config = dict(
    n_layer=13,
    d_model=256,
    d_shared_expert=256,
    activation='squared_relu',
    moe_layers=[0, 1, 2, 3, 4, 5, 6, 7, 8, 9, 10, 11, 12],
    router_score='softmax',
    balance_loss=0.00255,
    router_noise=0.3,
    shared_expert_gate=True,
    init_std_router=0.0126,
    tie_embeddings=True,
    batch_tokens=65536,
    steps=5945,
    dataset='wikipedia_en',
)
Below are experts of layer 7 (counted from 0) of a mixture-of-experts language model. Rows are named router (the router's row for the expert), down (a neuron's output weights, with its number) and show model dimensions 0-127. Each number is 500 + 25 x the weight over its row's rms, rounded and kept within 0 to 999. Numbers have three digits each.
Before each expert's rows: "comes before" lists some tokens at least twice as common just after its tokens as in all text. This comes from a sample of Wikipedia text that the model never trained on. Tokens count by the router's weight.

# expert 23
comes before: "1", "0", "2", "3", "20", "4"
router:493483461469461483515490511495533457468512486485532495475489522484495564527464479528479514471504532531473448493541496474526587495489474534494509488504508484483501528493469484502543519519474544502440499471486489482483523481496499509486542493557561483548515520532494511484506529487533450489484504481506466502543469529455468509495528499482491531486554505523514555481535518555482494519502
down0:498565497511526498501516477512512484491496496525491484489530472554492478478498506514512471504464529526486479512541502464528530500510479501500546530506519500469474524452507504485469562479502464542510547494478490486474461588507503489536460490509509513490480544516500531523517513485470515476538456481479460462504485494478517494481476506513519487515512489517510475439473516552501499488494

# expert 14
comes before: " was", " The", " he", " the", " He", " is"
router:490563509502528515542487460545473543486535485490517510488520473521509501477518478504539484524502467497510518486452518538495489495485500491490482515535528472485491459517517463464510475491488508510521536487485515538501502483519492474512506521480499514463490515526515476562482518488468520505483518485504499507556486502506491571516499482485481473507513467502478538489439519516525492563565
down0:465521507501554491556495500507453501498484531498503519512526501502474484516550515473449507475490499483473479517490501525537480502523511401488488508454496437507479480478483544528547514514462511472472506505520505470497495507459512529546503478508497531549530516528476481473526500520530456551476465461496537518505508512478500515529489493517517470484519507512520501503454487513482458470522

# expert 17
comes before: ",", "–", " |", ")", ".", ")\n"
router:544514496499470486526470463504517474494534488519477488497488456512476500500513489496502526519507509486478515509498529488486504529552466523499524463503490527497527505521512490528470509492499541569494477425476491504471525500459507455499489526510501482461537523495506523501501464555537505457525499502504507504450514513473506473463518458513489490499500498496544495479510514514545457485532
down0:538528540517523461518450536530504524483515502473529496483540535496535488515520503493528495530494516492462511495462526490523514546485518471505496500507482487443483522525464493488518497520517531520498495482488508475516478504506501492459527481482463488520494529491515503517465524538555501512497492458527505463481453487499530512517483478486493480518498456447483462455475482562499498545472

# expert 42
comes before: " |\n", " ", " |", "|", ":", " —;"
router:513482523527474506466471506460499486491523515515468503462477502499466466518536506500507469513527457494495526498456514479493486541459536484497453519511501470464498544507472473495505486526480459479476528495494494515490500510508473488527520485508463463533539504488480515480463477532536467464460512523528473515473477464493455470512463481511488529522496501520507481552533455502468486472508
down0:527466481486475529508520474493542500499523529505491483514466457498489505499474566509489442552478511526523515522504497555501509544546485495517500519555552478483470532522491467500536528467437499515512513494495494466532501511490470503520528495521513559518494489512513490527516520468508470534509487485517539480518430501457485532515496493517481472498498476511488477442503520489487501549481

# expert 20
comes before: ",", "'s", " (", " was", "\n", ";"
router:487497529485493486566501535481504489479450517474474505491512478490491515484523502512580485510537441479506532471497491490487473493475483502507472500512495496536491464532510458510490510515556482486461462509520497542547522547497529487502488538519493510520488474509511531514466492491480511462540502526470456493479514449505485486517506461487493480483475486509473491491521525470515505549439
down0:483512530498525532495469514487544490450534499500525487486471516519542473539531497509536502494525434487501462472475520498488501488530512491560507508475473550459496457507478487549498499476475525512522514464481511505473458491517503527537494501514463508513507488476462561541527526506520524498519495540504438535475527528503524546540530502531515485504528526556512456467536520523474457501466

# expert 7
comes before: "-", "==", "|", "The", "===", "In"
router:539483462493526490464454455500530469472483503474474496546495532502456491521502459515493517514475540468520507487487511521534518467520518501494487475484500523518486519484482474495480496482551479518520473516535479509497475478503489505520513492516527476508490534496472513532517471524553479493455512479532524521542477507513476515473550490466542492507485551462487510490518528469521483481488
down0:550561527525523474539477526518489494474519497511469502495516443478533471486484485460487457507495506500507440536468525497487498510530490486479481488486462439525504514514458495478521463480495480535526491513528548488500542493477491475545489463505503509491513499504478487491498489509491452458518510526517497489490515510539469499497496519516509500512538479489528524524456482457488476452473

# expert 38
comes before: " a", " to", " the", " by", " in", " been"
router:517489527491478518501523459513494509473532456508555516517499463484558505467473482496584496462482476549467508480519508490488530509545483485545497505532519485500527497483504545503482453486496509499486512506513480530508504528509494516520520535527502482480536502477482514478516540498539492549533514492483530507518473497492508444514515480507512466512467511503495489522516478476491479521493
down0:490482497485434504547466505515495519494481516482476515480449487547479460487491521511510519511484521511461475511492501483513482526504543507469494536544503499449536524510489535517494525524472540492491570489518473464526513505488495481486507562529511511507439491534510522487533461509490509538462468524520489489517497500484522517501516478528494521516502497490503480455479487478524510471519

# expert 11
comes before: " the", " ", " a", " his", " New", " this"
router:490473493516517525493526475493497522430513530543477535480510515477520470484451506496446521470511515474517546517564545520526451522462489518498515499496522489528498519490462471556474487469525491492476512508489500465487476492517499528506522530476530494490500457488484530466515498513487491556512525534556524505517486497521541507508481465467519535533495490528499460495502504513495478492534
down0:462448547462503477467461496491497492493492513467488518484473462519507487497548468494531534521518483491513472467494503491536540522488517492491525499515471522525526465514513496486493490502538490466491513510508490529483556542453459522504471473511505534451505522472522473485547517517504504506508503496498511512509508457525540472510530505528547516515504587466491479524544504511555461498481

# expert 5
comes before: "|", "-", " ", " Total", " Preceded", " Win"
router:513484500467510496485497477486512490527549528520508504521498537499510501522503558478474482501483459505442493498480457528456488521513494502472513512481507491538523506535463506503505506479514491508513484476493478468486522493545547470500520500499472502481491527522486445489526461529500510499453461491485503530501496516497540559477461487515463534516506514519553509494498490499496491482455
down0:489509523521541499491505537487464527520475478529470518498496520495496523492433516503482498514463516510513495503537467480502474485511483501535488509545471471490495492536490495563519518483520479504520496523502570509497436514512462484532456525502518438474488456537496498506507471508482486569496510478525483491523510509528520490508487480486511437478486489452482470502501535515516533506483

# expert 0
comes before: " ", " \"", ":", " —;", " UTC", " A"
router:510536492495491476489485542490501504474491516489480502460501471482500496511474508507500520497508511478486491497504447459466503500480511494526516472484519471499522513538501510512524469493490470519515562484565494511504517485522489527490494499480497514526506460500506531469474515532510478493482495470530496524487468520545504499487533471524523461542463490492505524470479473470488520496540
down0:491508486496493498502452507461526509525504461450502500497483487488462493498477501482538534475522476516514519535509529476503528500457479490562506529487497536509451445522489442495502482499485507525544469506487528467512487510481506485502465428472494523484505492489549533489503490502505508485507527525534506501525457489523485537545531498457490502483481521462460559513545499495524538492514

# expert 9
comes before: " of", " in", " and", " for", ":", "\n"
router:525495538491512467505519520462499465489461520492501488475501534524463462490516504490524532529521521469491539525491556523483554489552504526490523511539459533480475483481536487487529504508484493543452460536463518501501460539493501516465468446495492493497488514495518501481527513478484547499516515516459490463506474506484534473484471560575470491520501533524499480525545475462517491510512
down0:501504545517480530454484526516464494553510498498480519536515500517479531479514500481510510469489499474491523506490519501508480490536490509477463484491505494511522506515515524504493477545512519533487496492495510503527474519526469514486491471507481532495468512474475510477524474487516501482483476468529478522496470523496482516521463488515524494495560494477526508492508506463447523491526

# expert 41
comes before: ",", " (", "\n", "i", "'s", " de"
router:496518465496495504519541509506521532538475517477489460539505480477514488519483511540516502519471508493531466524499523456490472518522517513533484498513462482509471530485506498497480508483542529491506513473480469488473522512500498450508473477529484525458501497489493504537507474466507488514505473523469528519493522503484497523507513489526526529441461494489480460495477494497486482480449
down0:562495526529481485476506454505535544500470534555512473515479522485486540523491448466471525515497491458513502510456480485475517507472521499512509514511512457498487495475481491478512495493498519546498499467497518465472507464478511503521460472477520501473486454480487504535527456492511452528484457498512524540452511481519488512483513519467478521516485512495472480551526497521525556535453

# expert 4
comes before: " ", " —", " +", " −", " \"", " W"
router:440482475512523471485469473472545485507507538522482483498551512481457478508489504490492504503461512514486514480487469445502460477433505500533474481511491490482490525484491498479512505535488473502509515542510511508472517463522526505493536484523504492531515492540492463490509522488533479503487498515513490486472495465522452504509528492495493523517496456486502492493480525513480473480474
down0:471481520497503525518528480517514519544505481486522522501526527550537465517496507509525551500477500455516515504489495499528493524481486481485489484539541540503503472510502489501490495485552518475493531555454548516523540523521520494506472486523474488495513471506489469461531465480504490518497562501501454512513502487495494523546465487458518493558550495520520482491530510524485552518511

# expert 37
comes before: " of", ":", " in", " as", " a", " by"
router:514504522491526491456525525544515477477527529494461517506505494554511484498505503474515524512475502528511508498543536505503535505525540495487518520493489536502526521504446505559488516492463499496540498525490500482511477542457471539481498494499480463503522475492478449512499526528543508529530484511551493508506491529540514478546500537466525485481504494504522498486481496488480551488546
down0:508499520489527474475489511504530527526470529477492457494520508475540537499473448480487511521567448492526523528484484503527532498512493509471488516491481522469468529461527455449530485519468501543455497486478504489503495553509448524467478479512509540492482433499457497510505478525523476487474471534555521505523520489513460480505527492482530496484484470516488495492500501549477480504499

# expert 36
comes before: ",", "\n", ".", " and", " of", ".\n\n"
router:494503501506536504525486538529472523475536521514506475470500534540501516485517518515506517524478516504512536463514508521530519499497495508490545492511460539488512525516545482516510498490562497514531458530519462549495533542491484433487502485491476500500501504502471547510471501507486504485533506501477491475462477517514503469573543562523528503493474513520492466489539506489527515507467
down0:461498517557503498489543516487472477493472471506485530536486489488437507467497511501509500452471496494462506501512497521527499516488510515503489536488517488519481437470530504500454504480520574503504478450477479498518496466472479498508459484512488480525484520489449531515516532484494460501475522511494517469486514513485532522526444520442496464516477557520495526471512532532509502449515

# expert 6
comes before: "19", "20", "|", "1", "0", "2"
router:469516473484493464477482542487494486485471500523446472513506537474523473541541556499488522507518470512482448478535469500529503507538528466517499519442514503468528493520459519474486504491479481485501483483455514445470515454503481514468485511536484497491485514492527442522470493528526481536463529501501525467506500502532510491453504482509492510512506527484485506440521516533474504462512
down0:443518460456506517487473506522502502490492512530506497517511488504506502496526490546499460553472480495484404508501536533526472525516436468509489497526514450492481501524534503528514496471473478479485507496511473482537497540548455509501491546517465509494516509548478478506498485519509529467489522491539504492512514510522568508526518497509500518507517533479492498526520491506478510481471

# expert 44
comes before: " ", ",", ".\n\n", " later", " after", "00"
router:498498543526446504497478481514478528473536525476528505447474467531494492447507483493506525547494489492450515544457494473508510476488487474531489462516507511518476486511499461511461526496465457500489518532477524524500477509541532439542525504478520478465516470531488517464522461471545468489446500529494495506455476444528512497495527474474487499433491483509510493476487477487486453504486
down0:515488505487551517467497530564529484546507572512488527483495557487505494488500502480455490514522483507489447511514502514557487497447469553502470495501486497495494497572508493469507481487512467531506549518507507482512497491562516470501490487500539502526498481492505461511491517504502496538473511513536540537499533490549511476496515519509518511515513523509493536504490492517467480510506

# expert 39
comes before: "-", " •", " Born", " Country", " Genus", " Coordinates"
router:522514500488532514485477519516478521527522470527529484495465455503522468520470505514482529517478532505471540504520472441466476503500451473526479544474492500515469523514467463510487478545492511480537506505558456502478532539520529485526513482509492540514495492515514536555471512514523488470539535470427497485519465502456523485479494482532481508531479494518472518535540491476468520496513
down0:487539498519482465525480522481540523542470500499474531486464486492534535501509517501472501493523481521492486515536496576527515475518478541474520506467527481482509483489484489521454530466528528507442488458509456487478488484477493458493464491515500543487479537483484479490476485459484496534457483534516512523509518513508523519492467506525503505472510527481472486481499470509469461529531

# expert 46
comes before: " the", " a", " his", " her", " their", " its"
router:515505513544530522499551483546468509500525505501513544516494484476561481509474455499469466541491523514545432473472537487471502486459482509498518511526445480508503472507483493513539470469510493522517541516473522468509515507540488550546503504513505518465506463494485522493494492486490522543501524483522506480497521513500477516462493479486512487457537496500509511495487487515500501491532
down0:514490480464503508506507494499494494523502548455500459468480506515522521504532456487509517522465503479548527502495475499481481517487509486520477507492466492539547502544452532511486478496471427553505515465500481459489484526517507535528514507506474499516495547466447508469453501460513560546479533523496470489456491512508462476478495525484523508565471491542493539507477481501481510563538

# expert 13
comes before: " |", ".", "–", "0", ";", " |\n"
router:473514492484470485486476513497534481512501460493475482538488478486466469490459465484479521508475537514528535473448481460495492510532488467473482472491511502508472529504459500520550512483492489510470507478496520478472528488527493445494503520505449483508531495538492468473509502557506508538504518509525495520488503501502539468485510486477509512479509457538544493496494480499465572470509
down0:503516532473484476455458516533463491538530527479516508454494467499554510468475511493524546446515468469555517509496491479494485469558485499532488503505481514506569519529512536504538551490511480506512487501480503538496523518503504472471530490491481515484510546488502496507501535475474512517512515488536504480529473536549481491499489495492508541479500479449510524534500477488505538510504

# expert 2
comes before: "20", "19", "1", "18", "2", "0"
router:502480509486528516474476466461529493466507557501534472494483514527476496517505448498499525503475489505459474494516492457493474491504460487496471455482522498535522526498454512545505467470493523503496534463523487475512463473517503498478469524483491520531487535466516514509501450514542535471471530533492483521522487516518545469464507526474481544469504525522498518551526524549470450505531
down0:531512498516483480472476501472501491501513513461486535503513510492442507499506509520496543493546513518530481532489515503518519497518513513490496477481505519485514487505468468493507526480498498527519509473508490424493463533489492493505511488505502523510524518533515532522490492515491519463484493483506499452484520525462499469499499492486523527501520509504499530539473514508485546467524

# expert 33
comes before: " ", " and", " which", " but", "00", " where"
router:495473521478530510472500517502494516507538530515516511466522543502518554472553468490518523517495501508513506525484529523544479460513475519511469530492508473500509502472500465506482487515505535517504546513494503487457496501493504458533511512525539494488494528540467510479467523491519426546468488517541514518547490528531476475519507453470472518501505503497495494467475505489525464512534
down0:494479460547506493485491510522546461515514527489518491500514549491520476509511454504473495482494499487485465490500479517491491494506527496534501477492517518472470483495506472501455509488493516503523532509499511517503443486448502474483488524498499463461478516533553466537505483479477502531484460457497483546471525495556492493473495553516494472562482482484542508454485507496473489500538